Experts of a small language model: width 224.
Below are experts of layer 6 (counted from 0) of a mixture-of-experts language model. Rows are named router (the router's row for the expert), gate (a neuron's input weights, with its number), up (a neuron's input weights, with its number), down (a neuron's output weights, with its number) and show model dimensions 0-111. Each number is 128 + 24 x the weight over its row's rms, rounded and kept within 0 to 255.
After each expert's rows: a language model's description of what the expert responds to. This comes from a sample of Wikipedia text that the model never trained on.

# expert 15
router [122 136 158 167 115 123 153 113 146  87 152 112 138 115 154 115 134 149 149 129 178 114 115  85 155 100 119 120  99 128 155 172 135 146  90 120  95  83 131 157  96 120 133  99 111 149 123 126  97 127 137 139  96 138 135  76 113 117 118 128 132 125 126 112 103 127 117 152 112 109 146 146  80 172 161 152 102 134 114 133 106 116 130 143 119 127 112 122 113 161  76  76 120 137 120 128 122  80 152 122 134 134 116 121 168 103 171 115 133 108 115 167]
gate0 [159 132 106  87 126 106  80  76 146 181 161 135 142 129 151  86  96 173 153 111 115 102 135 121 115 146 116 144 139 131 149 166 110 123 147 126 101 162 124  65 103 121 143 142  89 127 130 129 127 134 130 163 132 114 123 166 156 108 118 139 158 107 157 138 155 153 142 104 117 142  95 109 105  98 144  97 173  80 165 134 156 148 132 101 103 122 125  56 136 184 115 138 139 118 128 142 183 116 140 133 117 143 148 140 133 151 150 117 159 191 148 103]
up0 [195 135 119 105 148  87 100 129 116 151 146 143 125 152 158 127  96 143  93  87 128 134 121 138 122 129  62 132 142 100 188 111 182 167 109 126  89 143 128 152 135 151 148 110 115 135 129 130 142 116 113 120 148 143  80 136 158 124 112 128 129 119  87 145 112 159 169 140 113 149  86 131 125 121 138 110 146 162 171 117 132  83 153 128 116 130 134  67 123 117  75 135 148 158 131 109 173 103 152 155 122 121 134 176  85 152 112 109 164 136 133 140]
down0 [137 133 138 150 141 137 104 113 152  87 140 130 107 120 185  96 139 170 178 123 129 155 104 125 149 135 128 114 139 114 129 121 146 132 131 119 180 146 134 156 131 142 140 126 151  89 103 187 119 119 137 135 148 159 105 117 166 137 112 114 162  87 128 140 165 104  95 146 116 165 114 116 124 156 149 112 123 114  96  97  95 132 204  87  87 129 143 139 128 145 117 164 102 109  95 132 119 105 123 102  99 130 196 138 136 141  90 169 136  80 142 152]
gate1 [153 138  95 101 131 161 140 127 141 116 114 144 175 103 103 111 166 115 131 120  97 184 131 119 164 142 125 110 179 140 152 118 121 125 126 119 120 137 101 120 120 138 149 135 145 130 156 118 139 127 133 130 159  97 166 145  87  94 109 147  78 127 153 137 160 141 101  98 140 174 143 109 124 157 107 155 110 139 140  92 151 150 134 108  90 143 125 158 174 126 153 135 138 177 123 154 118 160 155 105 163 108 139 128 106 109 150 142 129 125 179 124]
up1 [154 137 140 116 133  96 155 154 134 158 135 124 112 115 105 134 161 113  82 105 150  61 132 145 139 104 120 168 180 134  87 124 142 104 115 116 113 122 127 138 100 145  88 128 137 147 105 130 109 172 123 128 124 116 113 104 122 164 165 163 174 176 140 111  88 106 117 142 114 139 146 101 147  52 118 134 146 119 134 137 140 135 142 124 109  99  84 122  73 115 117 133 131 154 145 163 131 127 148 119 126 144 122 148 105 140 139 106 121 130  78  94]
down1 [145 128 174  93 106 164 157  51 163 118 129 136 140  69 108 174 130  91  92 115  91 139 125 149 137 145 118 138 154 132 115 112 143 168 127 143 123 131 130 118 146 136  95 174 142 130 117 148 112 109 142 174 143 121 145 143 114 143 166 120 182 139 155 129 146 176 113 113 159 127  95 128 134 157  97 110 131 140 149 115 126 130 182 113 128 115 164 116 167 137 125 125 129 124  82 107  88 123 137 119 152 134 119 158 136 121  69 151 139 137 168 149]
Passive participles. Past participles after was/is/were, usually followed by in or by, such as held, released, located, founded, published.

# expert 53
router [109 103 118 129 107 139 148 113 124 135 141 150 139  95 146 188 102 154 151 138 157 151 126 103 116 105 119 132 131 123 123 148 143 149 104 104 105 127 174 136 121 147 116 117 144 132 107 119 130  88  87 153 120 135 163  91 101 113 107 154 131 144 126 103  63 142 169 158 100  76 117 175  86 127 146 157 118  70 130 147 112 131 124 143 146 123 125  95 134 138 140  80 139 159 146 107 155 141 163 115 148 171 110 123 184 117 128 152 115 167 124 115]
gate0 [ 87 128 131  90 162  86  86 102 146 169 115 151  89 132 115  98 134 131 131 151 111  97 147 126 126 136 119 119 142  53 105 142 157 123 149 128 127  89 164 109 115 138 149 131  95 114 145 115 125  99 125 144 143  84 134 159 136  99 101  82 135  95 147 130 137 136 138 166 131 112 172 138 103 127 165 183 131 121  85 139 143 154 109 102 143 108 100 150 130 143 210 127 104 120 146 125 124 122 112  39 102 149 138 140 175 127 152  90 150 115 131 156]
up0 [135 143 113 106 128 113 107 115 128 170 124 138  86 132 123 161 155 118 115 175 113  78 138 116 130 128 101 131 118 132 109 113 162 122 128 100 149 137 178 116 117 120 160 101 137  81 146 126 109  57 116 146 108 122 130 162 124 119 125 132 152 110 153 145 123 132 139 145 106 127 159 101 161 149 189 134 111 106 136 172 144 131 121 125 143 131  81 111 143 122 172 131 118 106 187 116 101 141 113  30 101 152  89 161 187 133 142  96 158 141 129 117]
down0 [136 143 112 135 153 180 141 141 123 113 136 118 146  78 128  78 162 152  95  98 127  90 150 163 174 125 134 153 123 141 121 103 142 140 141 144  89 147 103 130 161 152 146 136 154 119 128 105 129 103 126 132 139 129 108 123 121  88 127 148 123 114 139 116 112 112  85 148 133 105 139 164 138 162 102 112 147 127 120 103 119 130 148 129 164 120 136 151  95 151 123 100 143 134 156 143 111 133 154 111 107 129 121 165  87 136 126  94 145 149 126 123]
gate1 [ 72 141  97 125 131 159 142 145 135 113  94 176 145 141 125 136 105 125 113 132 148 101  74 128 150 129 117 126 126 135 121 149 110 117 180 118 121 126 101  98 164  98 163 128 173 110 133 113 111 149 175 110 145 160 129 142 140 121 138 119  63 142 141 109 141 124  94 111 101 134 155 169 143 134 123 150 111  93 106 134 131 126 137 145 138 122 137 152 127 116  97 114 157  98 136 104 167 115 123 117 141 113 139 114 144 162 155 149 176 119 111 129]
up1 [116 111 100 125 119 131 169 176  93  92 108 190 123 144 131  88 160 137 142  85 148 115 118 140 115 107 115 113 120 165 115 161 140 136 163 159 132 148 130  94 108 159 136 148 133 120 151 116 123 156 198  91 138 159 146 178 126 120 121 138 107 112 183  96 105 172  54 137 135 141 131 125 131 146 125 134 118 129 117 148 170 117 151 129 108 119 136  96 117 132 165 129 142 111 104 121 139 128 105 128 142 161 145 114  88 122 157 141 142  93 120 106]
down1 [139 120 132 130 105 110 113 132 120  90 105 126 137 154 100 152  73 141 109 170 179 138 129 125 100 112 141 122 132 174 140 160 154  93 131 116 132 103 116  97  88 143 138 156 123 123 133 101 107 119 122 133 105 151 137 109 137 130 153  95 110 175 161 159  89 118 128 120 103 101 123 153 154 137 155 127 130 105 180 112 168  99 158 137  98 146 150 135 105 126 120 169 138  97 134  43 122 139 102 113 154 165 151 160 104  85 130 134 104 143 112  65]
Sports schedule pipes. Pipe separators in sports schedule and results tables, especially before W or L scores and after opponents such as at Indiana and at San Diego.

# expert 14
router [140 108 144 149  88 137 125 140 175 106 143 100 101 146 133 125  93 149 118 113 134 122 141  96 110 121 142 127  64  94 132 133 133 136  89 126 144 132 129 154 109 147 109 155 136 128 133 149 119  95 105 158 108 118  90 141  80 120 156 133 114 136 104 125  95 146 108 147 137  85 160 139 133 115 168 159 129  95 104 113 102 129 161 137 144 133  92 137 122 152 127 105 131 142 145 112  98 117 149 137 136 179 106 119 170 158 140 102 125  83 115 118]
gate0 [116 150 102 133 124  91 117 102 119 140 163 135 129  96 135 104 115 140 145 201 106  95 110 115 126 137 147 128  96 119 106 129  96 126 138 146 109 114 117 122 107 151 132 134 119 123 109 118 150 111 170 154 150 133 140 185 103 110 139 143 113 121 137 157 132 109 110 109 122 136 144 113 118 135 103 187 154 166 135 157 147 152 104 144 115 139 124 146  96 127 172 112 188 128 135 119 157  51  56  90 151 119 129 103 182 100  89 112 121  94 112 109]
up0 [114 149 119 112 163  89 156 133 154 157  92 127 122 150 142 144 163 114 101 143 143 177 123 170 107 113 172 140  85 115 100 124 154 101 132 114 119 127 105 130 130 108 131 116 152 105 107 153 131 114  76 140 171 147 152 153 158 155  84 109  90 155 136 163 110 135 133 161 135 131 128 123 161  88 149 134 108 131 142 135 152 128 145 108 107 185 138 131 108 128 101  95 151 105 125  65 109 116 129 111 141 135  99 144 142 121 105 138 154 129  72  66]
down0 [111 161  94 131 140 122 158 143 197 124 119 154 138 125  99 118 101 114 102 135 130 148 130 169  95 124 107  93 154 139 116 150 128 116 163 131 154 125 123 122  96 100 119 121 148 136 134 115 134 142 149 145 104 155 104 132 124 126 144 155 115  87 137 128  63 162 147 134 151 124 122 124 140 113 179 148 111 142 114 129 133 131 154  71 130 156 140 143 111 133 137 132 124 173 102 145 173 147 148 105 126  82  83 149 102 154 108 149 122 126 109 146]
gate1 [133 143 136 117 162 130 118 128 163  64 155 168  98 139 136 104 103 106 169 154 107 115 116 146 154 133 105 153 130  94  93 156 129 121 139 139 155 118 137 129 124 158 144 145 121 136 133 111 137 131 151 118 155 143 153 112  98 117 152 132 174 136 101 135 139 128 145 158 155 126 143 128 172 157 106 177 145 122 130 125  84  74 143 142  90 132 107 126 116 128 120 108 114 130 106 116 151  95 140 105 120 127 109 152 159 141 144 141 128 126 143 119]
up1 [160  98 152 123 135  70 140 136  83 138 166  92 132  91 129 139 134 141 113 128 107 164 121 137 121 118 114 174 106 136 110 114  86 129 102 136 135 112 165 128 116 126 118 120 130 137  95 160 132 118  97 145  90 134 133 126 124 161 122 140  67 133 156 134 128 104  96 132 129 137 109 161 100 171 121 126 118 119 100 145 103 135 139 132 106 102 131 115 104 156 162 106  87 106 178 143 123  94 110 119 138 113  95 120  78 109 125 100 131 119 125  98]
down1 [127 147  95 166 142 138 105 107 127 131 104 141 145 141 136 110 140 150 105 137 146 146 127 161 176 115 131 129 125 125 146 172 124 109 181 130 138 144 110 132 133  93 128 121 146  96  99 130 130  96 148 186 140 149 148 102 125 128 152 151 112 178  93 148 160  98 177 140 154 148 136 115 102 130 165 126 161 155 104 121  76  75 127 120 143 129 107 137 123 125 113 160 121 143 101 102 127 114 122 137  92  87 124 137 118 127 113 161 138 186 124 156]
Mid-word fragments. Short letter chunks inside ordinary words, usually the second or third piece of a word, e.g. ty-m-panum, squa-b-bling, pro-dig-ious.

# expert 40
router [130 109 143 158  90 153 166 117 139 116 123  99  98 132 142 136 131 122 187 108 157 133 123 101 119  87 135 133  97 116 137 162 118 114  70  78 133 128 128 109 100 148 113 121 127 161 112 142 137 173 145 145 136 127 145 135  98 114  88 147 134 135 122  93 100 142 122 156 157 108 140 147  72 137 169 151 151 106 105 145  90 132 129 138 113 145 138 113  94 131  92 111 129 156 152 114 161  90 164 109 157 151 131 127 168 120 169 117 128 137 151 126]
gate0 [136 118 148 142  80 130 130 150 116 109 105 109 107 137 131 127  95 118 118 152 106 150 129 113 151 145  98 109 139 126 142 119 107 156 112 109  99 116 138 128 143 137 111 151 147 143 139 104 124 100 143 111 142 129 146 108 122 126  77 152 118 113 113 120 132 200 122 142 167 119 107  77 179 149 161 108 125 129 136 112 114 143 140 126 137 213 120 125 136 133  73 168  94 137 129 140 170 138 143 104 115 163 106 109 117 126 130 146 129 174 152 120]
up0 [185 112 159 172 104 122 120 135 120 100  91 132 100 121 121 128  85 118 113 143 123 139 117 100 147 122  90 119 143 128 125 131 126 143  95 139  95 154 128 128 125 133  98 142 150 167 125 100  98  91 149 103 124 114 146 115 132 112  92 160 105 115 115 107 125 167 130 149 156 118 105 102 146 186 154 109 138 125 140 141 104 143 137 141 140 182 135 115 118 139  79 149  92 119 124 152 177 141 181 118  90 166 104 126 118 134 120 155 142 201 139 134]
down0 [140 110 138 145 119 112 122 109 189 152 128  83 119 135 143 107 177 125 161 135  95 146 120 126 132 121 172 103 125 155 110 127 116 118 135 116  66  99 114 154 134  92 109 169 117 160 164 107 135 143 141 137 168  82 105 167 136 125 121 106 106 110 109 124 127 131 118 171 124 145 111 118 134 182 115 145 127  52 110 127 135 131 126  96 126 115 130  94 129 133 112 154 133 148 114 144 139 126 132 133 133 132 129 134 133 147 114 101 156 142 127 143]
gate1 [124 130 110 114 119 128 115 124 157 146 141 111  91 139 138 117 137 125 123 148 135 137 174  94  98  95 115  98 100 120 131 152 140  90 116 114 115 125  92 168 160 135 119 146 165  76 131 134 137 127 160 145 164 129 101 128 134 109 131 159 154 179 107 106 158 215 136  87 173 164 180 136  94 138 140 110 113  82 171 134  99 133 151  93 113 160 132 108 102 106 171 153 129 141 168 103 119 122 139 125 111 123  75 131 145 128 128 130 182 153 113 107]
up1 [ 89 142 161 146 116  87 131 123 102 152 142 151 140  97  83 109 185  89 109 129 147 150 133 159 123 157 160 117 138 100 172 115 119 139 117 169 139 124 142 119  95 106 120  70 120 168 172 111  93 118 100 110 159 130 173 120 127 152 131 152 104  65 144 147 122  69 167 137 114 104  98 117 152 127 154  89 109 121 113 125 120 134 146 143 124 114 126 136 158 127  98 131 127 126 159 176 111 110 116 106 154 158 130 171 111  91 125 138 127 122 145 148]
down1 [133 114  70 153 179 132 147 117 114 136 148  93 131 106 132 108 120 141 125 127 139  85 146 102 136 121 109 156 146 155 123 138 145 120 125 139 110 149 150 173 106 115  97 150 141 168 168 117 142 162 122 119 142 122  75 175 121 116 147 135 117 165 162 116 119 176 156 150 137  87 115 149 125 115 111  98 108 168 156 146 123  94 169 118 130 123 155  71 129 162 164 144 112  80 124 121 119  90 152 121  99 131 121 134 143 116 101 120 107 133 114  98]
Biographical life events. Biography words about birth, death, residence and places, typically after was or his, such as born in, buried on, located, home.

# expert 46
router [127  89 155 130 139 167 149  99 177 126 151 151 127 108 149 174  98 134 157 141 132 121 115 103 146 132 129 152 122  93 104 142 139 149 124 138 133 115 151 154  89 123 148 121 125  95  86  96 107  93  82 147 110 138 108  80 147 126  98 151 114 151 121 131  67 155 200 126 133  95 131 128  92 130 165 135 124  82 141 138  96 132 114 147 140  92 113 133 140 163 121  86 163 125 126 110 131 148 156 126 137 148 103 129 138  99 161 164 121 139 100  99]
gate0 [ 82 113 145 154 144 100 164  96 124 144 134 145 148  86 161 134  94 134 186  80 181 128 127 111 133 123 119 119 109 142 152  75 169 168  95 125 143 140 166 151  77 156 111 146 144 118 117 136 184 109  97 174  79 172 104 105 126 114 134 113 167  95 108 140  92 118 139 114 123 135 120 133 153 118  89 111  81 130  78 120 106 125 146 106 100  97 155 146 132 142  79 147 138 168 116 137 128 130 102 168 121 109 124 129 128 148 123 122  87 140 154 142]
up0 [107 146 119 103 135 133 138 154 116 129 142 122 152 127 100 106  90 107 143 179 122  87 123 146 100 125 105 130 132 122  79 139 127 120 127 120 100 136 116 145 113 151 140 153 122 158 129 131 122 129 118 111 167  73 132 151 158 134 118 119  96 139 128 147 121 114 146 190 129 149 126  83 106 141 141 118 177  95 123 109 123 120 146 132 152 119 173 155 148 116 152 158 163 106 122 113 125 112 108 159 134 115 119 121  92 134 142 130 112 119 162 154]
down0 [175 108 142 103 107 159 111 125  93 117 161 125 118 103 101 143 118  95 127 128 116 134 116 157 117 133 153 122 128 161 126 140 104 124 150  96  92 123  87 111 120 116 142 114 162 170 145 130 121 143  97 128 154 123 126 123  95 145  94 135 125 144  63 124 133 125 143 138 171 171 135 117 130 103 112 141 147 140 117 122 113 146 130 128 144 143 124  68 133  88 139  92 130 150 122 123 122  92 120 162 135 145 153 104 149 148 138 123 168 120 129 143]
gate1 [152 157 113 151 150 121 150  86  89 127 116 158 117 140 126 141 160 102  80  97  92 106 151 136 103 120 111 116 191  82 118 111 132 132 137 157 147 146 143 128  89  95 143 106 112 142 109  87 124  97 119 156 184 122 149  97  86 134 115 131 127 144 134 102 132  89 156 168 105 135  93 106 125 123  99 178 187 155 146 114 125  91  87 162 126 122 120 118 145 156 133 179 126 147 142 107 166 123 137 136  95 150 116  96 140 165 142 119 129 108 140 117]
up1 [ 82  97  95 137 121 112 103 154 150 121 141  94 138 123 135 150  86 118 135 145 158 133 123 129 118 108 154  99 111 183  80 102  78 145 126 149 100 133 132 118 181 134 117 148 127 114 142 115 137 116 127 137 104 152  95 130 145 112 138 118 142 146 106 112 139 121  88 123 165 141 159 123 157 148 111  83 120 107  99 155 124 156 149  90 143 165 193 135 149 120 138  99 168 133 123 156 128  86 142 132 169 113 139 116 148 154 141 136 146 129  97 115]
down1 [140 112 128 108 107 101 174 168 103 141 136 176 128 160 138 169 156 102 126 136 131 109 129 175 154  68 117 168 153 109 111 155 134  89 143 126 110 123  99 149  76 122 135 167  99  94 113 138 152 140 100 108 125 106 131  97 128 106 121 111 139 142 152 134 120 101 147  99 169 160 127 102  94 111  95 160 113 128 108 128 105 158 118 119 158 133 103 144 132 116 154 136 132 122 133 100 164 113 199 109 131 152 112 127 127 149 132 138 127 127 108 118]
Table row boundaries. Line breaks and pipes that end table rows or start new ones, including |---|---| divider rows beneath table headers.

# expert 9
router [121 124 146 175  97 138 109 144 168 115 187 108 106 101 196 155  93 143 105 149 129 138 109  89 122 130 148 114  66 127 132 125 152 138 122 133 106 139 128 165  96 136  95 132 166 110 117 141 114 111 137 157  85 117  88 143 105  87 125 129 157 130  75 121 101 134 139 123 148 105 144 145 131 108 164 155 147 111 127 121 121 127 155 143 138 123  99 152 100 172 136 138 149 137 162 104 118  97 123  85  98 135 132 110 178 142 130 169 103 120  91 149]
gate0 [136 138  96 141 114 145 108 138 103 125 150 143 100 180 181 135  84 115 113 120 100 121 120  98 142 167 126 139  96 156  78 151 117 111 130 138 126 172  88 160  92 146 123 145 125 129 145 131 128 128 101 101 115 158 159 133  92 126 166 108 123 180 109 150 161 142  91 123 105 137 146 117  99 121 160 108 150 112 124 104 117 156 102 132 116 123 110 160 131 125 105 112 160 137  95 121 170 125  90 115  93 106 142 138 113 110 102  82 137  64 114 134]
up0 [143 121 133 149 143 158 123 140 185 118 140 164 134  68 166 131 154 144 129 129 158 162 152 116 147 154 101 123 124 151 143 146 184  99 125 153 112 111 122 135 152 126 162 116 158 101 126  98 138 116  95 119 118 143 131 130 165 114 150 114 183 140 124 107 155 137 180 103 127 167  95 178 140 110 172  98  39 124 134 159 121 155 144 164 125 125 153 133 113 140 145 153  99 119 157 120 127 168 121 184 122 152 115 132 148 173 132 136 157 164 141 140]
down0 [132 128 118 160 145 147 114 121 128 138 101 158 126 116 112  89 140  91 126 102  99 161 138 107 145 142  75 146 131 168 160 140 116 159 131 119 141  98 124 131 147 127  99 155 111 135 184 172 110  96 132 123 130 102 126 146 108 157 158 104 126 125 132 122 111 111 140 112 115 106 148 133 122 101 140 108 135  74 152 174  93 141 119 143 151 120 117 183 127 137 119 136 152 103 134 161 124 106  84 108 119 118 103 165 130 200 146 138 159 117 102 168]
gate1 [128 111  76 146 101 155 149 156 138 145  92  78 147 144 156 117 122 128 127 110 145 116 153  70 141 150 186 141 137 152 118 139 114 104 145 152  97 126  97  68 137 119  91 162 134 148 129 119 136 111  96 127 134 111 130  70 114 129 141 131 137 115 168 160  98 145 109 150 133 123 174 138 155 105 117 125 134 128 107 107 151 123 168 106 143 146 137 122 185 142 113 118 116 118 129 116  83 188 151  95 156 123 140 104 131 151 134 110 131 147 116 103]
up1 [ 98 108 132 118 109 140 143 130 142 123 167 115  79  85 108 130 153 130 123 152 110 129 128 121 147 150 101 148 133 152 149 105 118 124 140 122 133 131 174 120 116 118 107 114 145  88 166 112 149 179 127 142 112 161 108 131 148 116 114 126 103 106 107  88 126 133 142 131 122  99 131 100 126 178 148  83 174 117 107 172 148 171 137 133  96 192 124 126  71 128 133 116 133 124 178 120 154 122  72 103 117 129  98 136 143 101 125 147 104 123 134 125]
down1 [139 136 135 122 120 149 103 119 112 124 146 131 132  87 151 140 178 146 136 165 161 126 122 123 111 104 103  95 129 132 129 118  77 123 116 140 111 150 149 145 124 158 122  89 158 173  99 116 140 124  63  86 121 119 130 147 133 105  90 108 131 138 154 105  94 156 134 125 149  97 162 192 106 117 136 127 108 117 135 134 116 121  75 161 144 143 133 138 104 143 145 129 117 144  96 110 109 129 113 152  87 120 111 124 131 141  83 150 137 119 139 131]
Mid-word English fragments. Middle or final pieces of split English words and names, such as ion, tion, ence, ible, notor-ie-ty and plural s.

# expert 34
router [123 119 139 133 113 141 137 113 124  91 152 116 128 129 164 146 126 140 156 143 148  84  97  73 143 103  86 128 131 133 125 160 155 122 114  66 102 138 159 141 109 139 124  79 163 131 115  99 116 116 118 141 152 180 117 108 134 105 127 115 103 126 116 108 100 142 157 137 152 111 110 166 130 136 151 165 106  73 109 156 102 142 139 172 173 104 111 129 125 139 130 120 127 140 142  57 151 129 142  96 129 160 134 137 136  81 143 140 109 137 125 104]
gate0 [142 137 105 122 155 107 153 134  67 150 126 139 151 134 116 130 109 107 132 116 116  86 175 155 114 122 129  77 141 120 113 136 196 130 162 107 116 113 138 131 103 132  95 160 130 126 126 111 160  86 147 150 120  76 115 162 118 123  81 149 134 134 133 166 174 171 143 108 123 123 122 161 131 141  99 130 161 121 141 161 134 110 152 151 148  90 107 150 117  99  86 172 108 175 147 187 126 132 122 101  93 107 153 127 145 164 109 108 130 113  96 134]
up0 [112 117 152 150 130 156 113 100 135 165 125 123  85 138 122  92 113 189 193 125 142 131  88 156 117 122 118 128 115 129 138 111 108  84 106 106  94 142 140  84 147 122 131 158 113 108 134 152  77 151 101 137 129 115 138 160 113 113 165 139  98  87 100 123  98 140  95 143 120 111 112  97 116 124 133 118 105 110 137 120 101 144 118 137 130 152 132 110 150 165 112 121 118 115 112 120 133 113 137 130  99 141 128 138 100 141 157 121 116 160 162 115]
down0 [130 131 149 126  49 148 136 105 149 133  91 129 151 140 141 134 136 165 105 143 135 183 132 129  89 130 138 131  95  90 170 129 108 121 151 149 151 109 105 106 157 142 122 147 141 166 138 141 132 127  71  69 115 118 147 113 178 123 143 143 100 156 103 144 141 105 217 145  86 117 120  85 130 123  99 131 138 102 109 123 144 122  92 110 130 166 126 111 122 119  99 132 138 143 140 167 106 125 136 101 104 133 132 132  80 155 128 136 129  93 167 132]
gate1 [133  95 124 136 119 128 155 173 127 178 112 165 111 154 101 186  97 118 133 108 102 143 102 114 117 111  75  84 121 111 140 183 131 133 130  85 125 123 160 170 117 110 143 135 144 115 153 121 163 162 104 124 118 115 144 100 129 146 115 104 114 132 171 118 124 126 122 132 136 121 103 173 112 161  55 134 129 139 119 125 172 142  70 100 133 133 126 126  96 122 109 105 157 152  89 160 108 157 149 111 134 138 169 135 130  99 146 152 116 145 122 137]
up1 [132 124 112 125 134 111 152 157  97 149 126 149 139 146 120 200 107 109 147  75 128 140 100 150 116 121  96  80 121 135 140 207 151 168  99  78 120 110 164 144 106  55 135 136 170  93 147 132 165 130 107 151 148  89 151 110 109 128 125 110 126 108 151 128 127 110 125 146 143 117 110 186 116 178  73 139 181 129 161 131 155 119 106 147 135 163 112 155 100 128 144 110 148 126 121 172 116 183 131 119 123 114 159 127 154  94 136 134 116 126 129 137]
down1 [125 131  80 115 181 157 109 142 127 144 183 137 169 157 133  95  98 140  76 152 135 134 123 160 141 119 126 126 115 150  61 120 122 127 186 143 111 133 145 115 124  90 158 125 122 131 126 172  89 126 113 157 176 148  96 108 107  95 131 112 142 178 107 137 149 121 125  95 157 126 137  86 116 102 142  99 127 116 101 117 162 128  88 145 128 119 132 128  86 110 114 108 139  98 120 127 160  60 137 131 127 147 127 145 139 140 185 130 151 132 131 147]
Months and dates. Month names, and years or day numbers, in date expressions and year ranges, such as 19–24 of February, November 18, 1810.

# expert 20
router [148 117 124 171 131 156 140 136 132 115 142 160 106 132 152 120 104 138 121 136 190 137 101 115 105 107 138 136 102  81 110 140 134 123  84 130 106 127  95 159 123 137 131 127 149 110 130 140 112 122 148 190 122 120 110 135 117 137 136 158 108 118  79  88  72 169 158 115 130  85 130 125 108 114 152 111 160 112 135 147 112 128 132 107 143  99 107 123 141 150 132 105 164 145 163  92 105 129 138 115 148 142 116 103 139 152 146 140 118 126 137 103]
gate0 [101 121 147 137 120 130 158 127  89 152 121 119 156 107 114  84 155 175 107 128  95 104 158 139 128 115 137 132 117 185 131  86 105  97 127  83 155 117  67 127 141 132 124 205 131 101 149 161  80 162 164 114 138 151 145 128 133 124  62 148 110  93 129 117  81 199 124 153 100 108 123 113 141 124 139 126 121 150 116 135 177 115 156  85 122 139 125 116 131 165  96 118 118 133 139 131 125  93 106 125 130 112  86 132 131 145 109 139 167 170 142 149]
up0 [ 86 156 114 134  93 133  74  96 124 153 174 144 139 108 122 136 120 103 186 141 117 122 110 141 176 119 116 135 126 148 109 125 154 142 114 153 128  96 132 117  86 120  69 126 112 125  96 111 147 103 113 121 133 140 137 159 130 167 113 147 128 152 113 146 129 108 126 109  83 117 169 137 141 119 110 118 130 144 160 118 205 118 147  94 125 158 153 123 108 118 123 138 144 131 115 114  95 129 144 150 125 122 167 131 137 128  98 114 123 135 122  95]
down0 [106 171 138 137 102 124  90 144 118 128 138 149 150 119 138 175 119 151 158 112 135 114 101 102 105  74 116 123 139 152 148 115 138 132 107 143 146  99 132 157 112 135 168 141 164 106 122 146 105 157 123 130 123  89 117 125 101 129 112 134 132 117 114 111 138 114 144 121 135 116 161  68 167 155 110 160 128 129 145 138 120  83  99  99 123 159 133 140 130 152 139 149 107 158 121  99 117 142 178 154 154 117 137  97 178 114 124  99 132 141 101 152]
gate1 [141 128  79 150 124 101 168 162 133 107 133 138 132  74 118  56 104 166 111 114 131 125 146 174 103 134 151 151 150 110 163 137 145  74 143 120 118 137 171 131 122 137 133 107 141 174 126 127 125 123  81 113 111 156 148 138 136 134  99 103 138  99 105 152 164 182 118  88 132 125  87 117 140 147 119 179 134 127 119 127 125  95 153 145  96 144 185 143 129 126 125 141 166 128 137 143 158 110 151 141 100 125  79  98 152 135 119  95 144 160 138 150]
up1 [201 129  89 165 131 148 156 144 100 128 124 176 123 116 134  79 119 136 108 139 155 133 169 175  99 115 145 134 111  80 155 132 136  45 151 107 114 112 129  99 106 117  93 127 132 170 144 116 128 181  89 124 119 159 170 125  96 136 120 114 142  98 104 145 158 167 118  97 132 101 101 139 129 127 102 156 128 123 122 122 113 127 150 140 127 141 141 147 144  92 139 126 114 114 109 126 135 135 129 143 139 150  82 127 133 110 150 117 138 155 129 127]
down1 [146 148 106 159 110 114  93 147 129 130 116 100 141 104 115 130  98 119 158  92 105 131 144 112 127 130 156 137 122 122 125 122 120  77 131 129 184 141 140 167 147 105 146 137  98 152 173 149 144 121  97 114 127 145 131 122 113 136 154 139 134 135 103 125 121 166 137 108 135 106 116 125 131 216 100 129 136 134 150 155 133 130 150 117 105 145 138 127 102 116 125 161 165 148 119  94 152 129 122 131 135 122  80 105 119 101 145 123 108 111 136  99]
Personal-name pieces. First names and inner syllables of people's names, often non-English, in lists and tables, e.g. Michael, Diy-or-bek, Sach-in, Dar-ío.